python train.py --n_layer=13 --d_model=384 --n_experts=6 --experts_per_token=1 --d_expert=576 --d_shared_expert=0 --activation="geglu" --moe_layers=[0, 1, 2, 3, 4, 5, 6, 7, 8, 9, 10, 11, 12] --router_score="softmax" --normalize_top_k=false --routed_scale=2.45 --balance_loss=0.00634 --balance_bias=false --init_std_router=0.0109 --lr_router=0.000626 --vocab_size=8192 --norm="rmsnorm" --norm_eps=1e-05 --tie_embeddings=false --optimizer="adamw" --lr=0.000934 --beta1=0.95 --beta2=0.99 --batch_tokens=[32768, 65536, 98304] --seq_len=1024 --train_tokens=313800000 --steps=5185 --dataset="wikipedia_en"
Below are experts of layer 9 (counted from 0) of a mixture-of-experts language model. Rows are named router (the router's row for the expert), gate (a neuron's input weights, with its number), up (a neuron's input weights, with its number) and show model dimensions 0-127. Each number is 500 + 40 x the weight over its row's rms, rounded and kept within 0 to 999. Numbers have three digits each.
Before each expert's rows: "gets" lists some tokens that make up at least twice as much of what it gets as of all text. This comes from a sample of Wikipedia text that the model never trained on. Tokens count by the router's weight.

# expert 4
gets: "\n", " the", " (", " The", "\n\n", " but"
router:529564504579550562512488485519501520450514540553552500518490530462400502536438475520472551562463541538502458479474475513544512535502451493527508508536519508530599453483479444426528518510528480520458448493463468489547474520527576444542459524465528504528556545542431456513543537561535492483488488518458556474429540468513474502551416481516504607464491448485539528436510505483378506512446
gate21:484493495489531412547502506420506518498472505504433515588473465567533580524514495579544513529506537522536516522465569472479528433446528436486510555464429477520506559501513465495474496547532551493496517541493499538502458515610527473604447512466457481450511537444557565478456475538592390532449505502500480450493506447493516584570499461491515508505531517491482460511405560524531528440435
up21:473462470508512515498494483462447471436494406441549452464471468498517547450529523481446456542508547489534503490484435585501563485466491522377505513531461526515546517464503494520481481443531480484497449519471477511434514564489432479510512537489482503469494539572564455547468526506520462443484459473517553502567501549522503505501483461513511534457518479530489473442569459471495533478471
gate22:526521463496513523436530506480542492506471490550466497477485473522519552412509437496502537487537526485508480534468497538487490469493534601440509514481457536460433498552556570508510574505534497509422567485517454501491482512450504456497531419497478533513547496478496520530502453505489574531572471493478546569459531492515531508500503404499525418538512514529491518513481521513483499455502
up22:496500545571496493532570489441520482461582456507535541474522546502541473511526566569399473473476508459531444556504471549515530455520522529466421492494496516454472536501536467504511513470500443494535496532508442549439503478490493537505529493493500502457456480499491436470501447480534480532531459472486422539515420518509432475477445453521486492516455542478521526484559460478509525444566
gate23:523479555502515445507458491519497448465478480537533476462506540506498542456501472477599501466493486492528450514534451486484476549511539529414446437549517512459498497461565425521548466483519518495515506510500510496515525522541516551526431525494477563436536463502550528442464499496436545522556435500478521506595507498450535578505528543465565443529471480550477488490469535548490459515462
up23:498549505494433465474401526509577452444502491525493484550489540471529536491461498479604493510467544521474510487479387552463460484486474449587563449502398423501572460505595515469477475462465435440524528500455445456572529530519522467469468503460434425472520538454518547504476506473441492506488470496481521472530490472496523542488505464480434507509498523536520490403458487532400531503449
gate24:482449486564503502538533460519516455416583508498532535445482508539509474453533489487554459540491481533530496535534478468536465522538537540403438462486500516436558480464500440445477521465503540484404529478521528498521518432598496437523534501462523523441539483447466532441469545463499479528534470530550481504539525399497484548538485497492522501449494569452489515464502441551482539423518
up24:569494551447493514521506493506576540487511586533507515464509511498509465527573401530482503469518506481511478500508442572484550470533499530493458517475531571475500508494525494503504565460494418486504513540402490480506469494498521492473501409568508516467442525433442525549537461507479479569534461426472523544400485508443509484489496527564472463508519562394438431545426446528444525490517
gate25:461544503548472484555553492473438549457479462534567569508556534445499483514555525573500504439464463515551504489526486443467444510493459450484538452524465510519504477495495530468445443496550505507534491595516488441504606556509485582487486492551488531486477537427588495501533500535509625499511509510485471513541521484457503456518429539516514478479595524507477436485549488445472520459515
up25:502513442465454496549560439512562494476453514504501600525485483423501578614484477550496471470496425428496435453518482492414484532574439452460465504460507543488568546461486463561494536463535522526455492432468538489513492499499507522503493480572463439513536520492507447533509443465557526497545577498501509512528494543467522488565424506521543488544499482498515452515524504457444476468473
gate26:467511460529458469477498510453536484439505496492520507441532510521532498506476469592497533477514515497488459530540511474504531489529581480530488555565493492468488518460517505454534484514516479490493480498521504556499445681517439479513547485475468479473503511433533517448547538454502526562547546488537489537423560528516523485482491466455501459483417485523518472519456514534498564505487
up26:543547501512590502468444452538533532475451526528555533470515511452514555562495542518460543464533483455490494487432513504486462477430454522517488587498384508551491475481513525503519478563519478475458449484413493466494452476462508498431521514517454401495503419516464525516483463545530458442495525557494489468579485535554576542505483524515556491521513507471460480499452519483450520485511
gate27:552502485505445517509542503580551506527473507539477543574446548547466476515559454430564510422409490537576493495463516526503531438452547492497580500523435516437476524484495535525448509473525525488460489526503498420458548536512525531497503489549539463542497506556526551510510504445480551549487530464515567511492496452549524545412540502469505544469496470464499530476570499453534478531496
up27:578518529497473564497494529530386543445476517493495559431496537580528462545508504529483569537551501547596458483471493516422479439516518573494480489538469558430541492502456515477507453537524514570530506435536556545490546470522526471543473536506467515462421487532561512539489544482556471506506485452491528476566491527435524502497500485496530427573547451410526521485565527469535506495478
gate28:530490468417510508551462516518520449461491510499499524515487483472460564457420526518500487536493541447551462450519416507427510528441506475501516405512501518458500541525469474481503496480458521498508526460460636567499502578469472494550508429460608474467504493490545536465510548502514516550571493481552507422492450480538482479543477507452495522489473498493486532474508523492469521489561
up28:513520546551598524501547539510516512516552567525500430535450517459483515583543483492524502506513474496502476573527548462509526556503493562559472525588549584499469456515517508505510532504422465459538484501528486547563560461502477554505513518383545485501509425528528468555519434478502514441506529484483481497537591576500459469483447540510498463523491468546560486535496513433505518482460
gate29:474523502528505514592553431547503469421484481543545454504436423504509451457435483478463530494468438502456462495495497515529513485525662549466460466510531518467503483431520543514518435501501512452499478557541439430508491456502508482524495511409525536499537465457507531517479518478450421576547563502466438525528523459528527562467517495465519543434524516537472441448508413452508523504531
up29:504484517529519595577510436504411480499447495547584524514504514462542507490547449593558499483493509539487443461518487469553530517533551488397447582492445523515494508496525543522504547492521513476542543464466516472492490511511452450506579481518507508505492536524466477510470422492527528515520516460508481499529539516418506444506473462459458520531476501449500458473530542511480455445549
gate30:489499481487508475450507555476488483437508508463473497519395595535559502532484434547521542469525457559518521556493466442508535493455559469525505438558523540553511455520564523510439503499485535520508458533491440446459524479425476485553426479554536530613458459520508545488513517445553541543514498479533525496506470475557439543405483523493532495501474541487450473530566612457481504473573
up30:509510554498473550474527533453509509498428497548485493423545587479499522509515432551629448525526538479496529474469545549570527469484533460522478493448461573547544422464550459470497462554514467591486434510542489524479492501466496526522475479481485448576549548485499549515451528483497456473509489421469479500556543543465566462459440496522490517535532481516518529504498589481490477426452
gate31:507521483533488460475543525519482522530427485487496562491537455567577583477564472528519455524453497437582473566446524525505565516528521506511460497483439501432499507484494544523417498466498501555531524466493539443501484506437469537533551475432476472545489505449489518465393446430537455518534480503519419499561541457493529494539489447536617416554544475491478462561549472520482501505567
up31:541553531463457487462509524462486521506483542464515522445516422486624482482515478438495462541402476513526567535493452527456538489509488495510499460442520511487487454567502466462496616498508447486475570458503462466620543509444508547531565494488572481537438484418493519483559438533510505530504472479521480501540499557495436537467509493544527545522538550538515451512455449447509479481512
gate32:456507486503522526529563479511498427516512494612518406514476454508466556432534404505506481479487542478526452480443500517445562564443550489495462463462524538506410488494502440461445551504541531515516482504578523476484509469535486583448459492521514531413467521460587508513497503539503457502575433507506552467505467491518416582504427523519532540470499491504452500491578498510508530472480
up32:482513506520567503495426509541540501509463441533506478564506534539522521516549466503528441497495513536480443507536464553496472556487488563494534529537504561507516456455530494551566546536485546533534543445430484469420573536537577476478488560457519475507500408535411504487416533553494438494498505504501484531417494488599563453472555520521506528532521489520508481482476536436531579528531

# expert 2
gets: "s", "=", " a", " his", " \"", "ly"
router:467532505502521451497439535510435500485493538568482420452512484450439422444501531487500509559480502514516551481471485450440498471495514500514538495441482570513462504527508458540476505458539493521461537505475457547574530447470465500513543396461558515495516510538480529521497528511479507489475441512437612511484456509534466449514457558452582513564458499476477464389538506487533459547543
gate21:499552520485516591563549492509482457540414522514474479436459487515509474495516478534560490520565578452515506467488551532563434505512507538557495488518463544470495471504486504517479534511415440415533475443512532594520528471538492507522533490472545506488478534407557469491529516534535455372504493537493484468496534508441457473578460541469533500590531465503510465483503446448516501504472
up21:468494485488538521498496588426573505462441527482473564464549519501483422509436558529484438493525560512472523492496452504401480543458490480466534479444479554518412542422501515513511403475520479498555515479511460526567486506452512459453476500494472521510456494444531439462527503470531485498542545514472411467481504532489439471507476472489427550474439483547558552514517538473483475506552
gate22:524584468478510516510545479451519521444534476442439538401474502523500492451454488558501513501446572513490515462438546513497497498581493530560515465535430481537485456476545551469530474471549485485484495510526457468466507520468507544468525443588510530443501476443507492468436477463486508487519455473488515456496511481454552436487531507593495422471556491507519472475553502475578497474477
up22:518493530503426456512513559539489530494448508471433527542527559493626463493496538487486483499540421521526550513496449490521502468515518506513456522530517509572535481497505495481495517455488458522484487491475530474469470520440513494508508510441480513534498585483501499465496580535506454538448482459488453521519506506526567536501504461436466474510569508498536583531493529496533516473580
gate23:572513491506432488521589488525536504522464501502513564475475481552537541550496452492477505493525473522515488529490550538545518612506420525483518440547497536469528524495495522517462521544413563523523492468554496440447535473520459407468469520491441439465571446486449512469422596553483517520518506484479512415557530486517417494545519465570512505546470479525501420472441593484596521479437
up23:589592525470421502450545455466501455551531498458450488509483545484547541560484492526469439436523538500548521510480559488474575465460511532393508476511533524461487528570463563531461505449504572502489468487518475527468542481444477502421447548542555420497500430531539501486463553474500482512461470604512539451566526522547507531514502542543541481491468471491433465511466499422538542471524
gate24:623539485497499473498449463514532525482502517518467559420505490516500521547484436519510446498504508485598514456465485561478446489643478593476502531546456421549490534473529460472466523512520454408489496540497483429447475511493461504494505454562456489513539508494456478499495550509430537507518515482522505466478497490453489520493478435480520466512472522486513587484531560527458562532545
up24:567531461504545504497458518541574487463544531465414503409527537547570513452549485487439472530415456501511451439447470505518522492566513582505497468462497547524526485509517465440478518514548474503425476498494492514509473455427478523477545455508522540516457540488498443479529498521513540522527423431509469450538486463492470539482459485469464450524618548550483538559539512496515498486544
gate25:471494476431497502501540562439465456494495487420589508455531487511531526565461529461544452471490487543534616491499504537450535522508513497469566422493504462464441470541495506584504576502497513533560464504503567493457510497497521486473482529516558511491443432504491506451501506536496495480528566451525486491489518561548420456471528535479537549498482456485545490479574561455493501519418
up25:533555455517596489500594464464488481443500476494549505433531561517523517526508505549518484473476509562556568507472578447470514539510554504473587504527480463440460508505493516493539571464496467527478564512453463497506506532452508518423497459548539503502489460437487527459501510485517533534512461465442527485558464487490404434499528520484562452464494545379516436493485532469494401471464
gate26:546506530459477457479526487518445492476506503548512506464473486551469486559491491504518457482490470527521417544468515523470537500458643458435549485533538519476548590460505601430429518544545542499509495513522594576463546486565481462435490563563513499510474474498438516529504468429463435496547472532542504490511513485506533545429562535523524473551539458497492522450485518474544464492470
up26:500475526588537534585543475467495533530536569504505448538494457439498505489577489567503543545534492477520473535498491553486487502513562517564524459506580499504502496499565516541481521552508478517534472476507515554458426481468488515482581509458552528502449487562530502538516457483492510497549441499485534488492546472453569453480399520505561489498512445488440501480465502505492478499462
gate27:498501596565522471491540491544503530503480497541487458463499449545446509472524501545499486466523495503576398570471477480397503571499429569537498486469470580502510484547499492555455529506417504488490512545541470406477557547532502464436466499570539509519470437494446540610512555413517486504507473494541468476527528492505484480505511589433572510523412492523527486497491470511559485482503
up27:512457439527498465505489512486496546560455448537507521552455522478442514514423502475457535505583477519517536494444526523426480544430535547486514515442446463480441478535495486514501511534513522432540511499527493445501487532473499476533511466530473486513531569374499505551488490440516514508495520472463426536447542515547480492561491497464503553504512536541482481502451552525552478517483
gate28:540533493514530465493478509516438483521429565490540470470504454499482532543515414543485501505557507366473510462537515572490495505499528530486528508516462488500495464524524485511492458565536504498513437472623481517473478423475543568470459528496549493521499415458458473478464578511538525486461513615571527495471497514542470488483425505521555449461479480436471545459497489513500469545501
up28:528481474502496494501521456554502542491530524440488523531481486483370440431487605455513495536512436509504478487527499490450449492454480482488506491521510404435612540518438534500499506430472482512485461514449472484555493511509485512581501457548460495490557507487555558592523513441493482584527545514494447492555450506405527525555513540468506502550487471601475518434483533487547473477491
gate29:531567559569501480564480445523525479502433504502431509572481479487432472455509467482588499504487522521541500464533535476491480525488425445509535502520470486490522507465503467481500441480514589505446543472540459529520500558530518490533476498505578492428506489466535509506480505455530550510490498474522392537525491538468501466554526552500493482438524545487509462540483495515427491540604
up29:509572554491489491542501499549496443517472488482515427474529575553582424508588506444516513504531504471508524516511537546502442522478538505507553459509503468494519549566543529464469515533457520472577473434437487510512530526512539588494506460526586454501494486437440549524470529434486484383522487450464583427484522589552491476478531456507475512505498506511469534563481521510449537532470
gate30:477474503536454513505579466511537464494543495449492542508512522439520497505455502531482501448510515538445481514479616566433511548484469479435496537497453428497364489496585499397524477559481475429521527485500488555532493528468500525491465496520541546457463510508550472513582505516557499440467476473526583493490513477540451517563503487528535517431502491534508493482511523547474524468462
up30:525499446505454447480604502423586510529534552492502530564512493459474503483459468512456535465529480560478486512461571574483501541465465534468532515510421397549394495456554494454531460498517487419535493494501513495480473535483518536491467497498441554447530483492547488542549529516540459469489467541531500527432489455531475458636498462508492539455499466482548551488493527578505547486499
gate31:503531557373452461471539546471456510451490463495533424466439438442519622535454455517527542506540472460529523443485526562524548455485475547476537472566518490481490507490520512480456526532544529496553505550482526485505476557510472513468487475521529597525484523490503551508547537504492501504467437497557513522492472387487477521454551479495509483519522560532502522518492449537511482486503
up31:487454476468450539521496470556496481503483488481490437575500552506474555536495518489608414501477502471491526445564469519461506510522603501484543500468491470452446517480511494463482479464465480536486462548477428492485532522456432424450569487455486508427512535506452444532522512550453478473519509522408510461533509516470458524560457458505481488474457468489481587413522484477507539516523
gate32:461461540535566512577546545539543483487547517467555480483464499509483492497437468494481480481554666531560498455510490437496513582478522596505490422453461463542458458460503469517453499448526528458514542472513489531430516554498450528517494481491459498409380437462522486432500518474517504505461566531479466463441520521449505489504502526414508507485486476503460475461478469553560494524541
up32:493558477584499467570525499517482462535541548494458468577476461567405512522480551462445458513494562505524514518563481461424523574505492435510461423506561482523535491516470460542515484464548531498523497419539570516492461589477491490532457543536479497423542574487478511441551432435531497555480522464508528453509486539440450513536526511513481468533503459460489507476464447552457476452522

# expert 0
gets: ",", " and", " of", " for", "'", "\""
router:423520497524559500475517540470515484541497531514544487490511501494470451459485559525511517563492474544471501499489527452513454514518544515554517473448535452449437550492440478522516508546508475507425534475471511518520461441490480546516490486496573579429455525455490490516409516561536528471442412489445531429464498518463528443520532464506537497560484408521511564507430496452452478477544
gate21:508512498553515461499556513515499448495558557523526447397555485483497526488605538548482459442484451408500483477514502463519511556476532507452495515549559563429510536459500477507410499526522558515482605486540530420428548610494454535509455500518478544607581466501510470484541528445566494514488477519517507523560528423479506449466570589541550471504539539535464543523464463440524533551486
up21:522492516481487454500517502552531497487519475496480447508494510436465508494504526434529432551430577526499487446556573446552518477506554534443552475507566482515568500503504516462442619501480487499428439531466518486452502520553454488549513445532500475484550526444434512511515436497522540488506514430479509462529523497449517426516517517522531537467483449500524528518482449430464515434494
gate22:545523532468496552497540480518544498487485521447471462545406479454498502476571490496498514523522517501614625436483541506493546502533461502597539530591487492476522495510540549518455549522511510457439479501494532453611492525481481502548557517514493505552492492531588456545481454461490545475496497467493492532536444484413461469478556480458531437585530436555507469526491452488554552490464
up22:508489557516495594535460493472476538535420527446519458485462484498549477440542515460524545504499512566533559524435539521501531551495443474549573465515477489547512500530477537457512506554445545472504598434575492461531467472465489525570536490449561489455530515488584469496501418512520570524531459434517495549498421421472514476528477528610476448522510455454483425466479505460479543497571
gate23:501522480543484438515485499467473577528539507466434481499482480441518556520530483488512474480449481527503491519509517505474494556529425470509464473526480483471561483514451436514473512573528459472506548556457483479451612486499510428554374556500467485511525506523458519608569524490504471541545496440559488516492523472480532538495565507567465441495482551505533448557427508507498487487508
up23:543439462514516535514492471469461503520527526504484436583504482592441531424470529511550500461528456503446557476470578528467504441473480579454554436437502486494518502504514480542505541438449601527474544549503536545478504396458459482470491490483570478521547482600496503492502522464477479480524550514588515469497487533500598541465529450405560505567408461481517522455492471457485492525488
gate24:435449501501484516527503479534537484473411500546503466525457457475494459452575508508470494481461490497567484486503485475516536566465513481433489478586464478445475441442518536518468523542494433485532412504528442548455496453550470543505470539494499470483554485440516502442517547552518553573535581517471495509465515512496443486545490502471528484592505516510450489466489488552501507480518
up24:463437499487529583588517476522428499461471434512513481488457528482485448501593520554437532457495403518553427500503464497486508538473504558437505463558519544506513504474521535544499505554513475505538444536543515575415520444529458566490487529483458489513490422540468507513439501505537552575498539475490565481445504478490484555542493507577555500520510553465558477521559518499537525502540
gate25:519453451541564527554474501602498507519528494480506493481462485576522482509451523487503492476531456443596500551493496447530532452450565445476502498485483465477585518527510474572431462557506484461492486559515526481476519508501459519550529583444512470538515437532521542518391550538456445486496512510481491529559480490529520570520525445432542477635490534507604470498536529530515559568494
up25:419524505497472590486541500472535478547437612544502545468511498571557553520447532490565488474456454474596531497477551501437495456464499477491469563527507524499439490419542483578523501532429437511525471512472482573497496542501523470562502494492541555443563496491482524410537493480466536515483531530471530535437478468559568482542560517461508520531546474572512469605542514453500539494540
gate26:480524482568521531514501490485453551468491474480503535418495513480482481540479507539414454475464497434496411473521498527511566496506589535456491486520502494493506468412520474469466520479552555487570523440595495534540491501471490590490509440508490522460467487483494525518479446498530539458462510501522511539510556512452444514506515499439509399447536466454500523517493534491473489545563
up26:503464471459504463511469501508494500441482497497475557499512494650511460518494477568549478475555539510423507560504423477487514502477493441516499505527483438505547485514471495453412462497467493543426504501492431497567516474493502510434477530521555505546413486458525551471570479484493466473582449581512465486542504466518497584461513510567508553478484534494403461481540449506469517438494
gate27:512499489488490516519447505498571445405457406441524532536497547483478526535437497550523535550520507418425461456508520481528472464568474466527498492504521464553447547557522456495505528500506590490487416503511545510443518464497524489504526549468468475463577550476532493560493502477473529530423469446472458501469574442448486513472533466573476466448537512457542525454512462538532483493473
up27:519553513534524471492578503584550524447470439471532488462427507492413514446523437461408467474552499438539487500499507443482474527529465534471501514498473558481476524483492550436465672539432570533490506492459557527499553488472520401459537417564496486513498512501494451534508451551498511511528487557508429477486462551510471509518448505521506548556476553496537498501559522389568541505506
gate28:589503481561472562532502425566475410499547563472454495518448440487461511489472442505525408471548477544500463549555493466452476530529458525478520453571581432452488510444489547602452541530475488518466551467506441470432464486507488502529541515503481443410485477509484518471545499480465454517500474488492512513509534487525467529523497484491533521510423535539423446495515504532535497464508
up28:476596552517512482508482523481453533534461543481650553498489528510511535565516497486474509512493527493534516511497488493512509461522448501510425488499434494506483478530493554490486521465520477511500550551494492493508509466422428506472529452456474439605504493496478441538501524453494495496491545401432508557453493484494448446438483473513537439446509568491485557523513518521443490479506
gate29:511535427512501475539535538474586457454456545517460615515476405541497465523511492545423442502554495432448475457530522506530518611524543508529503496512498524455506512485467505503439473469497528433522460488579504462551481455508577417514418518526494532477447503480493518511521534461479461542468480563555507555497578511456442486495530457484451547514436515502470503536495531521515524539530
up29:512488490487470453478540535507499429449512537547469454520533541513436468502522477464455521448450459448451442520498486441458508506484497495479428552572479529481496535552496581464525546541529497612460492504526417506482495544518543456451495419483478505497555564498457500493452447469554504490538554496498583538502523514466574541495415457616489512454488436495515502493541484454458483470500
gate30:517527554501483481491527474485449521522561471506544391544434488502494598554498458484492581412469522466497538499487552498500528503503573500558492536479470501514453506517542517424542569465542538485453482534514462474447542484462466527441455586546472511454534506486509550505525509469466434481532529533491470477526462538476488511536516528504497516505547505539539454445501502505547485508524
up30:433528500492483443479497493495470475520492552490532446553505530490539554542476525469530503452478519444492515523450555497533567547513522478574560566497421501451515476552592484494514574457467477497436506506549441503511453448497488502455495540571537516510478494486497517523500489512469507478486524572524540501498465519548515577515523597474459529481492520612532468515454501480550567513517
gate31:543416512463441539545502494554511517530507444488578531449441499474466493454490469479499528506468536547499485551541436478531571559505474505390504487509528423485602483491497526462416496577491462492450496470466523476487530459467540521545471517468464425471432448512440541549459547494452440518540499519502496507520534493547526537498504519488517466495493453406451431470403491538541477419456
up31:577465524417506433519447490516451496475523475487478585448455420528478504477459427511502536473541513521486420600531490512538497518520523450437476518519556485461483517537504521473393427508536503518495508515488579479505500534549564515415487528468523454468428478450511478486449572523503407542491479474433433492571532441565472500585478513594554488529466534460514450512535422566517497470478
gate32:487530518508511548554521551529524502498506461507518444484448576586514496560462537487583450454448478479515449530508480512481571542491535462572462587547524488489473495544501431498523528429489508525506545483548510496476545519563543493463462518510541494548543467476438566455507562511488565545507548537531485479534496490506543489427496525472505524467550570561519435583557534577564404569445
up32:477508499505487548512514528529552519465550415508509511516500513479553559460572546501473488506460475473486554537510490541516534516515507469529529580507599429460478477441462531591528476502473481493535483471501460420542483482460516565445612495467556488495544537515445524455544449439512556479516559527491547484495440513484493511591511516474540492410535555468531541488406520482492497486465

# expert 1
gets: ".", ")", " is", " 1", " 0", "  "
router:530504478492513583540445468448554516519545487433427471445525467502525496461545508472454517500534551458585560501451469482514535513475453464400514508484486545498519513521451496521525490585462478535430475507540490462513458475494509575482542517469456535426467487491485464491512482509517496503450512518522508547575472487516451476487613514374560473473471476533444453531469547504481495493494
gate21:500510539451499517506516492541525502477502491512547554486486565546497520484504397561506455458441460452532464520532531562571479507460487434446618586508484449452420495464512480428490482502531456465512542467490520521469485511500489533494479538487479454501555463426489487457485467597499428441531582484497523536503476496512489486543499480526547475513424567569477444452454522499437434434509
up21:484480480472506489485471495503439475541509530474433421598492543476530497561544480441484438459538523440468527471556489500469494509441486474524523523486524436526536509488512511528539508602492553450490469481459499500458511543536478493478522581439546412538521504535452535507551548454501523472479540488561518505472490495480566453551477503447469556462500526571500483588536448462547558485485
gate22:562465511534489526501494473518483544465447438518498542448492580434424538549552523553496471544526474457531526431479526437537520429565484509490467565544518587511551492451524469515493492467451522483515471496525508527489503533480516429466467544437475463531533522497539519518463510462538553499527553533485510480522537445447536486541516432586528536534608491525551508514502489474510494489538
up22:427450456469458482497511484505522500413505513437418508545425449444541532524473530541478528553503397467430551496474477489497433520564492474504508520476430520568509518403535543564565490397518413426494478497449535538522476561560534505511502522493534475534451489484471571454432503462519531503422488514510498533531471555554516523525475499531485502483484496506461489491454491510491508491400
gate23:474501498492467541576476536475509526553411520511542500488445516465455519478452479416499490496473552468586492541455456508483441569536513458460430478526548548458497441587555436513439499574518434412529546487511475468548492469521484537445471442499478453522482522545512528485478452453508495495558535419514503445486564460510508518442447469491522492555465531482474531577453440570455538468460
up23:485478508521515472523443564458547466535506500553449498449461492524453459524470432549455467516441499490563568513547501451491514516446540491492507470448440457481506483491466425460477550443481533501484490501486466465441559405530524476486521462526489516476479483509479538469439426541460593499516581481493516516461519493468497497466483442477492418515477430449488494551440462512421582476518
gate24:500479550568502547558577483523511499449494515463525474501446528466544576505527561524522538465469586474539506459472527457518520528521537449402453448537529533478467566513497443460493509533481567515549464472534458495548504499512553447514479601558531458465530497545554517481524481436458479470523481512502492486498508462578495416559509526443541457516524535497430486494549487535466442481566
up24:467541465522556502504622347470489460376477444502486502553487455458462570539437481556493514549463473492454428432522537413450483525510525375508530493536488520468425509509509490416491549489470518521499522491547473510467391554503515463513492576462515450450529531486518499502547461510519474533552513562512493523506502558535473510506459454563492493534454498507493537476571491560511445531500
gate25:501533552477467543548495482487537433480503479486553524504472505417526521525417532437460468443531535518507495425460432513492412458504520449487462501545459477448502409538533489499554448563535475515447488501518550471481596543549481484480489533471472436525518520468484514471505505421487485506433508367524497586530514499489523509461465468532475497452548465622481512525521468572583506486490
up25:430467532513529534483495508477527495498438583502545511502422446558419487436481482523529475513495464560528506549519499496502515552446581505410543519404451558538483499471540516551449501445542586504509546444463549543533526518508530471505484574509474475489509474506468486572571535471531511483449485504467418495451491471494520533457489524482458537472505507551490492537549513574480442476490
gate26:483482499518493504545492546537439441454563421476474510484513504466507469481462519466553579466548490491453490443481449502521492476582436521513438499482464452547519489548502526458478519549553486410525472485545482465383510536539496446493480480518488474544529521596447530490426472473491548512520498480510481457504521498517435436492492485582438443503499559476527523544554504495545476561465
up26:505477543495520558451464479548519524402485494526541553527469481422546413527525517477489471498488428545507510435477454457546564535447497483432549457462490492485566503438494517520545464467500459495530478474449492431464502454530471564485559499479413468506485535475473418560549521517466461481539497509478499543474433544504501533458585496506478546558532471434547526474520406454490517397538
gate27:569496495505447513467504495508474459488504525478537533458522523470506509527595464487492503467464553476507498495520460468474485505460514516510527557519461426472462503451527475429445530538462497484507515530494575498536520572471501477504550530492547437525526516475509492493553462501486505485528518452540447461500585536521490522531491533518501488508421481390509434506491475556506560540500
up27:450494550458507409530517509465487570508495463513494480597509421462513463483451460582528501414519536517519520490455538512455542470460480522524497547496513526497542455452518522448555510490534526589560454456499483459505522561504460403449465504472437490377561476475474499513489534520519499503511462436486541505489494475463490442532464533549419497524502512467478481458565498487516480440486
gate28:489504562460512447487435540487517521493533438507556477460460524500540423525497525512521444499498485460440419498522500542589546530528460469444518459479467487495526493517545549567518537509502522530497533428553565483528475463479514432496479496487458529553584512485476531534553458428453465443573473513516517477439524406487526516519516504527488520536564493523496520463554561475484428465526
up28:414474508513500537573456492483525416465499497513593440488461507485486478485543524447523486446516460537507537489466508468519440550536432526457532450497524524460514515505454443578479524502499509529444504364505542531528509533505522568451474513518535466442510471458521531502510443501496456492540508491509442528447493491491507454498421505460502517464492462526494549511454457509446445471499
gate29:451522544488505496494505460556465426459408441461537493504462497494538550523477426463435469497487492457551551443458457484525481542482504508580467566533456498528523458444509544472489458424537421456516486442579500572500492519451491509561455544490443401596479495469525511499499478474517504499460488450494523506493519464501439492597553493478486492504514510485553487489545491553532537493459
up29:504547528480524516505526528532515528534431469495482534482468551535486554528493483436513517461533433467391588517498509601494513464400447460507493491566502504493538486501535526431517562419499534440541564522501489372523467499483480404502515501513515553550470527487480464494511523595501508446508546486474475489447442511479574517558523471535470523562455514460558525440432587472537561476514
gate30:558513556497539479459515554500478512546503557537558499435500524528544485472454475513508497438492520452565522529543476521538473478482448514506487393522427515461578461449559494514473577452453467443534431465491504511537494537467516526434574458546446476549596517455480487467463557536451495469551521503512555434523573496395520458475501455548491444506493465494507493480464566467530495466474
up30:565504550491537529479502502485499471536553510532478465451540501519563481501528523475529568486552528449530428533464533494595415436463494519466485449591482502526518468444518519539517522507488521492507484491453513466480544582474464541510553461481428500566565513479453530492444481619554521455508434469471547459552551480456536498487548469552515496495496475445512514527445550518564471469472
gate31:516518469487483449492498443522495485556562527523464542475479498476493518472438548484455526538478458492489516513501528554453463451582490500530512508498567489523541439522512462478435515505500455386508518536482546494495494572567568494496504505532479465524533435510488572416527492466500491540528552491581514474516504478557565516516507559502533486526483502516494464518447538568472430493463
up31:542528587476467562549498507522487472483496552419568531508421620453533563565531445505519484438519523533548533440488507455428508518484480485451495531503465441509527529479479550485535520489486504506437501548502567470430501561538490470508544479588516496505533556491440440402579520451517551492475570467471577526444441516460477496543594552493581447524533469495557542508501452472511529463582
gate32:495474539481530521482504527493464547527440490549534423486475421495477483529575461582454528510472515471500469489467507444502466538540581470508520488527452524469494387509451474519537543491522508524501485477503591491431536509482439528470438473505535542500529421519548504564513508504431532493467464454538560486552471496450576457474512525494501529572454504521527461565461544499472570528454
up32:496510558481519504498531505490536454454588548469526476448517514488543516498403503493503516529486537611563594572480486485521511531522442588574501546481547483490491584442519507463405525476435476522502492541545428481522519492543498499493481534512475497509488457495475525461582522490506454548544495538494471503458524511502452499486486534485497470506459520536515472490410540478517523580487